config.yaml
n_layer: 12
d_model: 256
n_experts: 32
experts_per_token: 2
d_expert: 160
d_shared_expert: 128
activation: "geglu"
moe_layers: [1, 2, 3, 4, 5, 6, 7, 8, 9, 10, 11]
router_score: "softmax"
normalize_top_k: true
routed_scale: 1.0
balance_loss: 0.00448
balance_bias: false
router_noise: 0.05
router_cosine_scale: 20.0
init_std_router: 0.0153
lr_router: 0.000423
vocab_size: 8192
norm: "rmsnorm"
norm_eps: 1e-05
tie_embeddings: "early"
optimizer: "soap_variant"
lr: 0.00435
beta1: 0.95
beta2: 0.99
batch_tokens: 65536
seq_len: 512
train_tokens: 313600000
steps: 4786
dataset: "wikipedia_en"
Below are experts of layer 4 (counted from 0) of a mixture-of-experts language model. Rows are named router (the router's row for the expert), gate (a neuron's input weights, with its number), up (a neuron's input weights, with its number) and show model dimensions 0-255. Each number is 500 + 50 x the weight over its row's rms, rounded and kept within 0 to 999. Numbers have three digits each.
After each expert's rows: a language model's description of what the expert responds to. This comes from a sample of Wikipedia text that the model never trained on.

# expert 0
router:519539577550489455484555435479486480558517451480489422433455558518458511418512438439475488562448473626530499536484557510486493447459466464541610506502437562448486547529424560548527490602499387463449449445552547455488501461583568614458462487570514581543503541568541506513442540511511571547551382534579486523490584436510498495476561480541505534544487466468470494585560543569510464452502509488524547534464501543461459487444452528505547454444524474418527508558526548457445534516477462504500551413387400526470414509429542547532576517561477530542433503442439486617490425466458380538489456470503522455480535507578460509458470587531544485551463502521432545402503545472482465513541457599514389548477434494605485514531502399502647431534475470473485540531451540435503449471386532
gate2:668502528500448506510513454499479485512489463500494414499513542472500500439458474384561552517549491488496585506490550489553507481471612522476487547595582565503404520513537523505499536512509537452510522426423468489576505480515564465477489443488438515500453543548498419390471486380528497500447354368509496439455521496492584555500490460499478468466498581474496467471504433488486537469536512507445513513556512435424409507483586382500511515592504501491530612515597452508510503486511474514487469477443397498473483454513514527538495517377391507512569494483515429511492563501493487646514423475443521503640450518456427485480530558449469571560489556507486535614500487518431547519487586543485512525535439466398480460495452604544477502465461439413490447515511503533490492373515381
up2:302430504505490480582461607518493546534496523491502488509499483543501521615468490494323492491430479586521500504491441513490458387488438440510507465421435461495505489494470475500529388492428499554440487504564506491488477497524472604500531517509551448566495479500479500518524521548498501438542530599558529495496467574563499485488530508402496509567489397539414467516497522514499451590455557482501429512454474605615574438494475498444509554505434545525496467496508440509493488511525509470508496521530636521553507552495395468476493510528521352501506514503495545501485497544497513345546577540578506498387556512502496499548544438556454418494588458482514483491428572354522475486459386587524493470511534550490503500506478437475510571614521536632508555482547504499503507492492546
Sentence-final periods and closing quote-periods, especially in road-route descriptions, plus en dashes in year ranges like 2019–2024.

# expert 2
router:544510424523487514460474580539501514528415441557520441568442513521519484467367497567499515553511484363452491485546385463508456563415377511487539502461567476473468528480513532560532551538504413489517483469472443588432473548513569526406482521427554605453472513548529516496565480506526486490486491542468531415392508637540536493452538531474539443646481463508473476465511534466457489515627518511435592558480493403525537528569442371474433560459420484520432466509476477539533498478445530444472589574429614538540485454519484486508459525493497523441415512387542541521559519594470500541464429572541494550516525487496458502502507477532488479571518489575560587492513492532535547457465553470449455462488533477484513600532497505591527563474467444557493540592430552446585566491541500
gate0:408410545492488598513644498465560603519411512502480460665317546445488492547471521477499533517478446499536463503572454495530496521507543467640459505526473513537407530501491491548491461595503495503511475573552530481534511508498496613596434582470512522492541495450466496478528499489491534503457469346543501492497537524374430595497532474530497530469539407483487501501500498480465551562534510475604536476508484499515505494508421514585489506479536529510510505499491504516500519440510489436439451453491508591529504502483485494535568534452522445413513501472500534609534598484498441572496608507503533516531447480589445683487515509490473464400452509448484503477490482505420501488491458453503425451474463513497496565472590537462471407458509437370448474485505488429561473568462401
up0:468513426493507495491443462488490482509503482485497500521485502568497494508645512508533459626529547501536532495433511493472564510502506475432519501452530504556499469504483487484541513497501408493467511335477476495406498506475484380537521481489312425513500492592459506503496498578397415484586613485472524442515455499389499484501491500488377445547505531482509404508486488499499502535501530607435508500498498464501501487571506484490514532497474470543485473513503491526489493477508540577517527584496456502470711511521476525457509548484478513582527500520503480515492439511469497531482295454489466449534483490410569443505489526555494499503466516517564598493527540503513652489504642511506544554427573495515447448504584534644562598596533482511484568585535531518486466533478502
Short capitalized word-start pieces and sentence-initial pronouns, often names or titles, such as Jam, Ram, A, He, She, United.

# expert 11
router:536523426454436438512535525594405384438443523472413435490430476544541458498497445510531490530513560507522567545533555477526511418499515442439595616545467545443468502539482522452476442469440450453510594418472507452505592496581454487528532440512428413540386481466471467499489473526557565354455597554531469505434490480478468477589495492491432575515479581578555627588444596510550484537517495543443439472515539544395472536474483490439569480523590541570563492549502498486521509518545465477472520445499515474480461462436517485517461395399431493527460466488434472453434497520567473503553479480535530494564437440477435506532437548456530404557499405516531485483506489459505509473485485499509432496540464519467517435480392591520395484493461557517543421450411465523579561563510559
gate2:498524506519491596483481535479585543494486658463568454515500482517518527481508530444495499428510463474502505500517513695434514502512591556502562448571495522519504481518471445480458472492500531449503705553473404502467516500499528641562472525447498498495504504514489496342501562498493439507484490495464539527406458474375511487458489527495427517629592435434521503510429544542493447439529559504501424500381496458491521457584462507426495476476486572447631462483494505450448495602490529504464496502438484538612493513522458540470517505485602454484570534497464556597489504527536498476502456540496487475499553499497550488347420548497496432424515394508505494486500490635512489531504508524498582550502493443498493500430522441505462558451446478433469541535503525585509443495454530
up2:541394491400498403507501501497467496545497481596391517514457487510498504477438522515493515503498516523440496503470527284485499574479370396453385566433503511527488498450617514510527464503506471541487411497466503500525464552509480446492502491487491511469499481571550522545501415476500486483513508492529463497524506532502453531510508481477545495434438499502468496488500499487522502488574308492504595481504547531539466516449449524642518498498555490566386547444512493544620545422498491406495504514498505440375505399504660485458463551499401512500483534486595518476507504463427478470501587397525495534498458509485458518636531464499500537515498677425496498513478519467499508496498507536497467444446580502412528511602478508430576545556525497506493535459507498500512490496585454
Final pieces of personal, place and species names, often Romance or Slavic vowel endings, such as Galileo, Tolentino, Glaucina, -ville.

# expert 3
router:432489577519488487514504610466564497399453472528462532534504474553462535506476501485503516502573539463545396464507498401452452522557537476523525534404503386512484499496475497518504485411474485512416563512474498486503592501405447426431480525553479501486448445564458531427574470543425474541478450543525453517548500598471547494464518504442443446478510466496545501529583446492458475543454438560445472511490476627591513417440466521487468539509640461513507440460482498489502538465491562512419443465449516461542595576470652562531563500699554487551501459496476447530513502464480461550519536522537525468572469494495491554590577457521512557433460472498549511473507557380490552501509461399598569499486486560563530502492453504440611441365457547522454449412460473521492434515528510
gate2:505526577500571486470445438497485487571519484480370512614503443422458474480479481445469498471531635487452546511500430495477388564552504520608517511549504500504437508501540572537572473464403498559450477622463438501506508372577458407516471510568516519554526491495449452402482498566493602508500464486595474500405609550465498562466404492588456516557509536550494497435467501514441499455538422415505530539504486456466483399462538561522536582519498493460485431588520511484486604520446510500488490457506496523486612401511466550494519499486499481494526497494499504435499496514479392511470494579504486498500564508499456324481515439502547502499518506500614548513376484500489519515494503501506496354482497579500564537490579471496459522472561511501518526475511569461459400493486353
up2:501519506485533487492471450481453467516525487467490531531490463412504502436439466443490489450623599493466533525500384490532376615560491496612503556515486504508380520500513508649574466454461498519427530706488431512494519400563461381518495490510513474523497479498456455465497489554404522546500456486590483504513612509351472581482432476591413509544478524688457504462452487570420503411552430398505611580504492481436468454473497513497532574519454477500502406530501495498479568501492523511487447445523451456499563385508499565499500483506484505501516496490502499506522466472499496505472484545506504492503548474460477382521518458501605539509525506504525496498419487504487541489466495522499518430478473513488613520456510457522502501470592492524496515461499562492417480486527373
Pipe separators between cells in results, election and sports tables, plus semicolons in lists and country codes like FRA, ENG.

# expert 12
router:573570493531473463574543444492613586506466557531480487480546593530466609472543524533438491575524506391531383532453574552538512531563506528499496455375529450473527533603562493515491465478573575507479505515456551555484506518454561522524558527547473534422471475548514520485513532586563481497536529562535586548488581506446570715541479546463542468563536488515540554445549465473524546444519506458536500492384473537432492555541484433473524599465550466494483533484535536459526455510513519510452472543549443525494542638615498546460474497523485549400503483516507412541501654505485480519544501425556584424596523557595548531530472559505479482510396495498480441469456453440539432489400436537485472524472537455459487540519477427491499472565456499440531545503458479493448486450544452
gate0:493469459431521465458474458490474501513507527549423398585524460501414526504506491520529371472526536489513469500471490496436340500577510466467514407501424514492485561513474527537492500496494516442482502592502475493559456498437326529516527592495501406588489514476459465462463501537495561569478547510555605511465471464495443500400512495455516522472484482480488491511456499410500502401506500498492601528572446522464503525561592468570500447563533515498497517580624490506491491535473483467489347536540482532589331472543550235521489513491518476510501494521519499530512494490563512472569562487582520503466490466457518490499472539492499506503497501506502478472496527489518400536496507502660511509547337414486456516479502528498491521497501592492436493463497462491478509487596469
up0:517514500614500506443450485678508495510477500441522492438476533427518499470510451497514549511505502500510561520460427570507536503493434584502475454500506536445659554480525495469578398556488447576532492338466454546465517527558613483563490460423507609436544433483503554564643474500479503485570467465486476453557511593483510530508439550639500496522521513513427603477503483493334506463537514670506485475541559437489503441478322512520501496430459498493515505396492480498503533436466502489531606493599500533451504425439521500474474480500441499495501508512472495466459505486457422418436432414457508503522505496533504561555473501519488474517489450437471494511611497447490568491497521505562479443472586502508482491497491529592501520507517529502509486520602507498496440485465503
First pieces of words after the, a, and, such as pre, re, con, Ra, Wa, plus the pronoun he and also.

# expert 1
router:519444438493534538528518466595500477493388447497528535440557438570488425566571469557555510545542589579530532496526443565387389437473506525560491522464503478503546402515558491546520526539480492550409483499524616636503364490506514515466480534459459466548526528554548480523521512531436447577515494559523552546563579539455495511432517493432476511420555587427501435575419425483539559569461572490526615429565438489513512486502518577528482493554524439537430491446552482444449530380522449452515530518489552425502473499587474443384523482513539475489492533422481492490488572421521533507531497540504586524511574453475535441519506523484516569500525521544459468511539476469462587423634540626498456505467492473424605534476565507492503471443481549488584591476521525493503551517479427
gate1:495486493457498494439491521510443462507497503490574488516545523501500500540514523575581503506497550490512525440489433517499496610489580509487335491399552458478533505529483433428392500510526524564366503450486500502553469497508510498498513474501486485518505604476432501471495530442496496434449456492532484615487514574515548489515491559503402484518490527420551437484490480494439485511426492502520505517304522543557485483501489575401572566494386463420546488498489454559517471285486507506478583520494513458501496525491481496443484569519497548531504559489325603505497603480593488497414503557500524590439499479580401495391467480638497543472501500537416509521394500489460508499454500498558514498497469428457476521389501604497543492495494469493450491568508496542501425502508501
up1:495543441524511534507488432501547499479505505498448491503505472536503511422491470477490492481484431510488405539480564392446514465495487485487628521553388517521458493478523509565505483475499506474543538547558482477433559475527474550529500525499531501489514432485542524505510494534497494514569559556436577413504479413519392416485577499471543481482546483563512539515479497519534492485596551487492486500669493326471524489482500464547452482480557498591430521483517523475499518657560520511537473458653481557536494448495529596566517480516499440462501479558705458474482415570312510503571496494481469472539532513477556472533520518425417481568488500497502484503503573501494541461487489454340477500438524519529505500617511381499404441511541509497592531464507509440594543503500492
Word-final suffix pieces, mostly plural s, plus -ers, -es, -ens, -ates, as in guests, Horses, efforts, children.

# expert 10
router:454528527515512431647526596461469415550509562427536518574495464468483500496514452513536505436505472522477528632397460514518550458478498442500424515541471537541485481542468525479532445529544445629509503432429519545531581547521521569577536466430423497530515504477471513508491450585454505400492507547565488522592519472529471556592508484581430529467483499500504481614511471486479566587477531445519515453579537451457452498524548448541481551543520424451512653551380537476497453587438466565496467443544532492578468547553565451470485539520454461450526586472529507556566550523495474432491503612498555436439666455537470514533415467409467489457459475516525504421500420536473521543520483488482474383450487506461524530445548486402460505473593463512542543488570496463607488549503515
gate2:500529506477578450597608516510437510452436621498484512505565526617495526509508399477590498611481410519499451481505516617508544505432493504534395504541463489492390473477465494485499458523471496543494519489543509409480610552428493550470586500465438528501497616508555500500506501504586531482482499531499473478573484631445505499501498589427520534506530515548549483392486475490476458500513447504639500503471539466548467499573502520572503517578503448562486469515539468602402513484394482499560456529501510491502479483493594440500387478500500438449479473482502501505545496518494501492495379481557501500392506501439517465545396493498496509466495505508490515512539424492385535503519429446502494516548496640536496520516624535478439369513314523507497520521531465496514510452486610
up2:448413506389612463550535516501452552483490529505557554576583510509439514505504404478636502566455517503511520476416607569473508555481617506594480547488431500571498503510505479446501527585504517545507495490505498494401538474449513499499522537489469484507545630520535463568567517488495561465447493524504495453515473551495501500540500637440537559505501452500534494492465428515477485504533396501521552492501480573499487495559500496523500492656472411555492508492509400535452514474464506507616501491518459493513504419493510458533495674508483501514482531448407522498501507504547492598501526502569548546462513474441518492392504497478499503472511511483475567574574449381354492501479291476408491485504521489550463552500590500503505452482469556491490523507455431514492530625474610
Middle pieces of split common words, usually after a short first piece, such as sur-ve-illance, hor-se, dis-tri-buted.

# expert 21
router:529513538502470584525419484588406493527507457520455472522454521448534575473443511517453518524517458553530558503482499448538549575518524440520590554451491485486540506456489544443515479513502474485405453456515441463529497488489485416603497486560479473512474568417556453593503483514450630524485436490508482554455523500603541527535517457554481474476484501521440512418554454528593483468424450438435530574548494610473522577431568522481525452529539566469532465405463474509506577536527490474596411440467496517511508502542538526511487540487432539507481554494509494415490483548518639486501430525527476510332539566657461468536544528499480456513516451507602526520614483553453543646465528470528544453390535558405544544563566515515477524618533513558471544497429467475489543457428607
gate2:502492527527496508508617417566504494494567480519500513511588522561498474504477529471491477495505534518486517480457365443501472503419497438410561505559656429457500476495492504474490288488471473435539519508497489519500524490522470506490491492490476516513559525501416483546449491452504466345469504469484497471526596443420493382467448501498457530522542565562442481521496624497531465543483428490501502617401454522502552507359498496496497556452515497570555588460492521506501496456401494501539469498537466506542464486514507480518379504585573491544488416561564427532501501483490497522540502481503496436483453502448425515499529477505500524501536484597556516500357438521441512521496499493445563454564458549292530437491599491500480493445494508486498505502599480540489496486349447
up2:531495471468499495499344516462532588508424511475497480506439461499490525515545471504515499485522501461502473500492529454513500522583517602593481491433373501445507507508548535473499576491546525499503464522479470493463500487372529520504506530535502497497451454515518495430583476547501630575602508498502456534479477617536503524537538492518529479339473438415519509499533462515437554484502618508556502277586557506522358491611528504469516495526453504442471314507524367509483500544646502546488538513452498497514545463500574477493577504474443589488629493577496484487522505510574527428489520489503499568542556487558497463457439506508548503499477502452466534437524567513529498497500499503543496508493525505595426542554489501513563500572487548513539452498448473498499538511631556
Middle and final digits of multi-digit numbers and years like 380, 1385, 2006, plus conjunctions when, where, because.

# expert 18
router:503529491504570533385465526466432574602545510490487616527575529517467528534495520542473445451510489480472454404440415531501555412426460615522555485576539491488544560516416532581455590521528510524504576448453465492557534542462466458497487478464522519515492442541501538549464599511375488505472535560466483471452466497441511515575541490537471478537494567508514475412476426387464514465559508493553449523398595541480572505545525493459562462387456606478470473518447441520407507542567584404517428515606497473531571440488436460505590572557492471540524474472489542447414506441538514458530423471518500419509434491537471571530442478510493430511480444551439513543526565489557465490502601460490555627460510529436507456495532540538532459526444493537528504417502452508526418430626581
gate2:514546584554499507468496439526526559538467536416405589490421646505582514523440482437471504498468589536484469463499367489455474515467504498499463495559434436527539488503435491507577603378478502413514513538435506497481529561467532457455479469566493389540505532574449486494513523609512645511515503532429498495480576646468582390528501503423489475498485459566409509494507472473481487424552505508461521547580461561497509495494471424527492455622570516477509429553410506636481479466473553497370485524488471503589495546499560521537422563468564466511423461509500412480514511494499580478467501454503521520645519394490488513505478579572540488501502488515583506507450470522504460525528454508530471506504503470508565432553515489491493385514474493509580463500502470519598582460513445
up2:528354491540498545501419499584496480516496534507606475486481378516349491430533547484518535496504520471471498503493499531499460495480522560519371532510593494539609504499478507523407453494397469500539454517493464530500367504631468565521473521481496517456527498469493499514387498567497442480456482494492500512536499597463507506545535520442473490548429430504442506635513475517518475370506487534579640472500493480496476465476501497513497522446398515492466472498469501480563525506587509549618509496537504593404519477486460439511570501500501515495559506418462515487591498497498442517386470502534481495517464633512524507531455499496483523490557461498494451486569455498498435435500497392479574434600431483512567593572517506573534496543462522554486458431484471600430466488582351
Content nouns and place names after the, of, a, such as film, city, species, Kingdom, Australia, animation.

# expert 19
router:386601504470428514638530480407530554480516512465523523424505474523517543518487469474544566489534508496546479481453543465528501503529477386508517558460585497488539427481466434551577474511593498608543460433472582479496511521507425473452530533505555568385522540467394560484594504496463564540542507463528472536505505459533521501562471452536517515468567478402498492476503503444508483493524476552474584580598424485466421491494554548491533577550442505450552477447491442537589542453603548443558401573539478415505507570543454553456424508545494495512503487427526466478370553515451466592490571591455515506433491496599530434585504516470457560462492648464579501384547553482504460565409468507432500490414481523558444461525513525568485444516511504428514501547532571509456462551551492
gate3:399389566361486500611478540586510500507464499434534474477538547568544504497507519508467483505487521499493523477496555434512485494504467478425500634527702538532503429502523541497479468482503522491514481551494496443509473447463487436394508509530493508427514469570480457628628525524491492537511496584502408472539523509494538486600499485533437494515502353455466500459492492499459399499496567516456588511463510477497468515394522500488570493502525496536461524501482476470503496496530482519452508483325512465480498598539496521466546528500415504465503506475490348476610511542499489445405499502501471543434572506358538505538561507394535513557519375509565447498504472492473504385509479462477550509487496523493382498461386492506505551507416637484465481508476495490471519485504513
up3:675576533538424541457495519471493481464519519576554512618542435510479484446499506529501465512494495429579590501502501495537495539541420512464511567577508502431560502500329433550428562608498398522488449417581501433492563550652553477498500505374537497590498529533525431498409495480496490489404500495539494504534499503484498508499497529490614489487530504629553499625499500490477527499408471552446400462524459365497562451509492465435467511501476500529566502515496537569486507399485507425546518498506458517529468468503509470526436551531501463504511496503508563516576482472508509609499504507420537465476468454507526499528430486517471515507499576459427539461519507513489459505522495569559420428443478500562494431474542599520503456404659491560480540449538564577498442501485463
Digits starting numbers in years, scores, stats tables and coordinates, plus degree and prime marks and table codes like S, GD.

# expert 16
router:479568440526529618441453471564501426417516464561546552507539546436489483550595531549485441520509496573499454471476482498479497477523476448532504455488485526552531489487599479432525562551499502498484541562538462434538608521533460545492522509491440467492532466523497543452505575541460454551396466423487505469544501579496589545430344538522406439486457501512541545494417564419500525482482508553593539449531532503510555490457556458510518458525526612479432523597430469433451477446541522515421499537477518432524561494439486592638368442543515557602605430415474539528524557540435471366489574449489464458433513520554492522511434480523529528547545501507500428564517526521434497485527541580525507385496458450467501482498510511498527563500484472502494435375508464556599530507448388
gate1:493508487615529487478495501498485499471496520497560479512552494365508502530474533492509551534541511493547479461484577500454480574535494530354599506455560602643474495469567508483499525486492513422517496456492416577611521475527440542463465501503538422476494499492490435537501453502511489470501474460445485514506474501520500501485504499513496518444439452533493501451428589491399581514475475547471682492632498492581525578498479524504481417513451448516529454549503507506482494485510468505633495409465493494545644548468473526497529502490506497561501494510473417503546503498494530521346506479630539385605522444498673501484499434514479580639493498438498440478519516422494511623422585450549518494487509495491576383502534486552505504513486544483493467425505511507506505467535414
up1:345447519470491511519367532494502499469486522396513441409497495529457519440516496506498504544501547662506451503421440490520500498506576484479548479617488351426480481500497495506519483521491569501388493630503556447501469662498596486518523519557491662552497503455560485486499499512478510479517535543520485435542605501513513476535512488502522501527483485477441525556536415600527495518525521493435525546486474582505544352511550500544492462493495479483499508502527511519520349541507538453462545507482512460450497513523555489560492518495500462350449500480520463488600529574500538522560506532278471527400466482515489512509490527486450501500499497495487571420442430610497543478498498555508533510482523481488502483494466615507574496518484502488475451618502523516535472525518554
Prepositions following a noun or verb, especially of and in, also on, at, against, into: analysis of, Professor of.

# expert 17
router:563593428459430440587592555524512539442571529603517487463589441534555449504593494466461486557483448505588495565516464555431538534560505498516534550509422521490527509487510556439474465517499588442513422351538452448549528477441494527484521596564593473545438537431505484442476437413447504526518453547545477551513610489535486517518506457553517477505473411516564443576530392461500612448429477512505464470533496486624483471450544556500446469465504483490489455445625476463488534475514486431511535592504460557549426515524518449431440455521490471528516446444530504443474399582498513490471493548453512587618491477440559470455522525566467534495453408512487503486526590526460510590476501491495526439490479481411437525482568463599524489482540598542553355508466410517525505499475515
gate3:527587529481494545484439535446491574464490482518532555496550510555486606514548498501497482485499560444509438495551535509503506478504465361528508494485436328484448519421577653385491447505583492545477556508502512534543511504555531536498496427479489440464475575512499486521623499542567472301455516512508497491582532511505503514503547531503549506559505443468503481488523446529501500491436459450571539567470562437532434531548528433416489486589492614485461534498510471457443504638508515565496489517527501442596471526493477510516521524526613502568465505559589512496500441535502565496526465501498535469512377474532426500444544483486606371478501323497504569543502580494506511499424508495461565517518455468506456499522493543523519526501450424500525500382501596515448558483501409
up3:432550510488502440512547537529507494499487597529397548444491500496488433438484498496554429545487492508482660513525576499502569488600523484499482501470537505535447451612464464623534552463490504500508445522477493585433516636501612519497448549491477496538366585455536563500524497537474476426495470471527501415421492507502497542418488464460412457517522530476461501437628502412476430444500492544493497440431496525524481514478577479521421506421537495394498409550527441490500463498449417536515498493559497573485496579354503536511531500489510458479582547513507503592448517549464503506517494530572512513615430665546569454476509511443564455532500559514532398483513511493470514517486569511501399519516546500458505378521597541496499537505564528557524511509523566498509462488508351
Digits inside years and dates, mostly in tables and date ranges, plus closing quotation marks, such as 2021, 1974, 2022–23.

# expert 5
router:587422560472496486392501497489527546601456481491535474447549461427525480462501506478399539445538462466530452571402445508457493463554479539517545471549600459564435517394529515555418480426524420591526557468482540483453508476489483576524509493568484421495392501479489627475563506475502521479454423457457431523433499519410511493460484507486457481500461469520584470579525509524482574454438498509489485531400571469453540383521426612541589486473460467523560461470418483511579590465547546421435546446568398450529586539532480505458489497547445550503520463488522533457495501383578404480526467480474510419454392485469469407497511498504537487506581592464447478428483492592552481541535586485468567427499502540498510520496451432517473531390439496542471574462469484513563480558569530
gate0:492500470421504462507456430473594487516502550501584569537574461367447484470513515518308516502436561500537500501536477480502477504404442501451412496507444502404515485488484531530497499407542497521538435512436437507512478529510500468502531503546499566546508531505471480506485523372503542565443488514600611532513566472529515481499587524422507525600503423499606478483444498463498481505479545495503542580465646492467389523648372547519463533533491527420500492567487504501533464566499498595500457513501500500568502499499446513503498524545475507505509513541380476539446497543497531562513560474529574489502536511499572435503423431445445501558499583458503507510494505488493521502567473452512513446620464501455483505487523480568399471505403470501452456530649578409632533561529583
up0:483517457453481513501475481511565507535536523453522588500537469425482423509494537496441463508495499500511534476594491398575514473395511483438448523542464540351523474501446484513518413493500509496579368505456447535477513558478486469518490574506537541520520544496485441429494554459483600604442499502502597547503503492530499501518601539486529512547493382475500438475433503497517519497495498536495492603447552501450507508536505522552500513572536517409484491498437567491484499583621621523461528490516491498545469497496475508548420575498435526498503534550448504659495476532487506475475569366572499491410467507507514448529491414387474545536502565471503505540501467506508519446453452393499522509653494528518496500498468503565428503444352502481393358494573511481566543638601513
Whole first names, country codes and headers in sports tables, plus accented letters inside foreign words, such as GBR, Ivan, ä, á, =.

# expert 26
router:580496528508593542532458499410543473402550552494501428489562480499509443593515471494571465471436508534504418507503539540451520513572483478474522552519515524453527590544462519461493460573605515517635522520505462505522487424497553515460524522520571512467515569482480434575491537520507519510566514463388496463477516522558475494532420475523490504579460483480600544527467478538532576443492543476499483551487480473503504495527529572506618537528567460481578472468549468524440533563491394469569591414426492477586568492451474552527410504428521444457438518608442481508571478457604539594456513579479447550560531475545521496523537422475508499556467538516552459543553433453440482414540517593497481504602454470554560644483560521527369496491575434461452601539550450469444583586458425
gate2:591507473410484507497494513445500530418504501497486508437572458459486578512471467505457514506429502469492515499493559418510499482485501490498572500522494516451528541505491519501511500465514450507466439451563514492518443542510546555438519500501551491507480619501542540486531648509453500523524497493432537476537519623470446549457517499475499441444477490482541499492476498669483546513502526611494500511509548510494475389502664513538526427424601505490586497567499504514483543472486510489550533472465480603497502501516498609472503481496496516501495511506514473562629461662398492467557505528569470458432500490488493463478492486466591522531538450497498627495500491418536331435500383521483500494566512581466679510494508391501514494391466499538485502443497498694439477521528515
up2:532479334494469553533442485320469523502439522469520567563483510546542538518516520491506471483471516497621467615494545508524494483501493497520551482493508499553474510412619579495429495500723583385474509512462499502498388497497491524477486513488490401485535501410568537491488462502511499499578443489499480517576425506450519518465527467480437499457375537493490618497475497600491366458462427490542476476502505494484483498538502564486551487566580492500521492546497501567514508525512446496514552449458489497613413501538567506423647493541575548471488491499497506537468547447504506488534482492501464525402478459499479574522505509486477482460490525488447480506550408540486454505482562490572468491493511523491591423503504617461476511686452506511492435523535405498429465502503498
Hyphens in compounds, ISBNs and date ranges, plus inner syllables of longer words, such as Rot-Weiß, UTF-16, ty-ph-us.

# expert 23
router:396570461487476592468479472504495446474505556541422495547499615450496483388494463503535462488503478513509468349519487433500490512460515415436384545422504524432603548443502480433475541550492477423477489513583555426536559515475452523499447502534552549492473501458510555546567570506521527554510486574483538504571573494522541489568509481456516561487522527510468570441553436475542460443464485597465461555562592484456606472463492501446434484460513536538458542500517493460429437407534531493472481536500498502502583504448510469510488393495472440573529504451432452489592498458464516409559667551417530572515447409512489540478569488538458513500466507441512471570496462460428502531547514536590484519531616423443539516396466535472567516511438452530427435482422481462377477393452458
gate1:537494473484579496485567499436474531481492502531506500554523568547504472489582520579471521469649474519470499470390481500600609442500496512502582502392502579481507458415500501513494497501472504589504463407514606436582543498500494601524573496514496499497581496486473388520496485437489417578533501512488552528564594481485446297489509497531458411501544502500528548494510499496595509454509496559330626499473421489447524450493527426472496565591470480499497595375517552499451490524440491467487443283493545497512476463482464539418516520487502508438503514486500508642504479512512478513490501504455500571576425525468496501553486409489424503536482517498462569499519519392518472523504502507446500468388504511483501515489521533431484445440444499493506522500520502523486546479528537
up1:511525505504422561495500500483458600646537531545587483481500507582505450500407492512574502509407454612495523495583463542500408559488533564576499496546502566521466490615496490448463480507472511377589568585508465499440503600510509401510483478482552541531469497500480523487477546581567606444471387492528508504410509540502567534496487490484435516611515486594438356462418534477440544481504447490546513394479521502579564494517437483554429482423428472662482451534494500565494449552551496507529501625548507521516485490487515437479497569524498450528421566553480479386544514498486475502517470494510449521429501634526522439451396492497548495499481509523522413408470491586463481445507523561405496502535548525537496481487476390512505492526486523492520476516494493485448424500515458
Main verbs and connectives after a subject or comma, such as was, is, has, and, with, for.

# expert 31
router:545588466456531518453609556531476491488480475374515520506488534556458499500585494473483526493463433407539533524497546509492392541414509475470572509481515483485451450505521460522565406617520475527499544532513484491574501547552532552524453446518535496572603517526473481554483462474469562501556522534535406478486427364511446529488500570608565487470437480526397473548502491396516470602554384539517519540470492429524513473440499540561572478539427438474501429419585530483504516480478405566422491502539508549571572534590525476524505516563435515566563551486485481493518457497501436519585523601470477479453502450562482569460631468578480499451494566444579523541545487519527523487411435468543654444518433486460450500502614495501486466460466602445521541552534539538481560575458499
gate0:478461481474500613486537532517523456517467515484517528499526514500453503413497703535485421509402618504617375453510497497510506497506396474522503477509612458492643437463518490431491490523477500519542486527494470623573535460545454484470350463550509480466535530546517452497504409565488491461476421509493512512495497562465460536509483487624505293492504497488628400536507598609451516441550516507506518523534522521476511525500496460510509533516508508444508510495546434557417440512495491538484481468504463558505506515440496500483532508502549511481653499498459486456500515510584498420495402487497509508461531529491488515516520517515630508498591497625505512597472551441463544485522436544528369496501583421495467492500519506474527496513483499559505485403559473443505527540513511
up0:568451510538503476563498550430430448615503451501392505497478494444575534526422452544510499484502449515501628514491292511471491473492506587494511532498476412567499431493502483491530601529529491530462491382454517579463458433512422495557404468449515530495505493494460389497527529495553409505518491501571619499549506392516518490476512547478564550500484471545495509453489509526515501500498413510500496508444486501521562487471492508457509408441482505492494540509489341495501519461379499521457490421564503396447590403487348495506522497556488515518482500476547504500486496508453568476529552477527469477522485459519506546514501528496462489505465538516422425620526467572480478409495524435505524566450580495476546600374480469591380492582510415491427491452506497511457574444430486
Closing parentheses after CJK glosses or dates, single capital letters inside all-caps words, abbreviations and country codes, as in ESPAÑOLES, CC, ROM.

# expert 4
router:491546566520495517564580518557545513516398564452441443576451414508518492450486470573573520486505424459526503554513592449468607434603565490529550492419505551572459522509494462515440539468498565525485527464471499476525487439499503549474449582573397580550481447644519504398474587441535489538541460446534543571490401520473511478507482465460460474406434501614542489496457527508510437527457446554530444533452549511637480497513592607530506525449466485450532507527479530468474514436552524501516530485480515552527502565518421439513539456568583528489475553562502530504531411493478456432563580430501436513483521402420518524506544522466543449535571467498407434525573458438516404430460496510566516540626527506497521445559494525515435526472534513528530476649404468461543520533434458
gate1:438498476499413551467356576641494493500478522448501485493502549497444472500503591500573523502514516481459603482455427540510491475506391502481485490455557494531529525340477528420551393461532391500424573434465497501724626461496452564494500504524499513500477501501550522510493506512464488571511569516516506513521452398372359480460486447483566517544485497502525479424527497556432539541447465536430486472507518568556481505516500442547599508605490533541458533529508515604507492517474491493547489501468531452498509585469505491446504462526522516496533527514393507507497490371503525519537444641501502497494530451512478508491339548469574497490490512536484478568486521547513532423527474425499502557499511492502488492494510500498499416498528498478501484616536570420557588545437498
up1:512488506476536504578576497375484441507530443513508500547458388501526499500494374524452380445449421510509486572490507482509502633516549479480534450537481499447532496655495496514448629595454585511500477571504543525407453490557510367605511429466459484492539460392342446483511476533575503466586483510493505497502509423524498560390502576459486496427543528488511502623615546487520442489543560501513500507501512488470525550538410537470412553479506488506474469495491513489555482434503501507557625472495531501493504503495552500578520422525503453507431485506539420496491519552470421489491528407516473338559509535500507498545578502550453506447525496466553577429467471464571477573468522496399509506477477505477514476503495489484496474451504502512450591457504492529382451485554420
Colons, list dashes and line breaks that separate fields in infobox-style lists, such as Headquarters:, - County: Pope, - Established.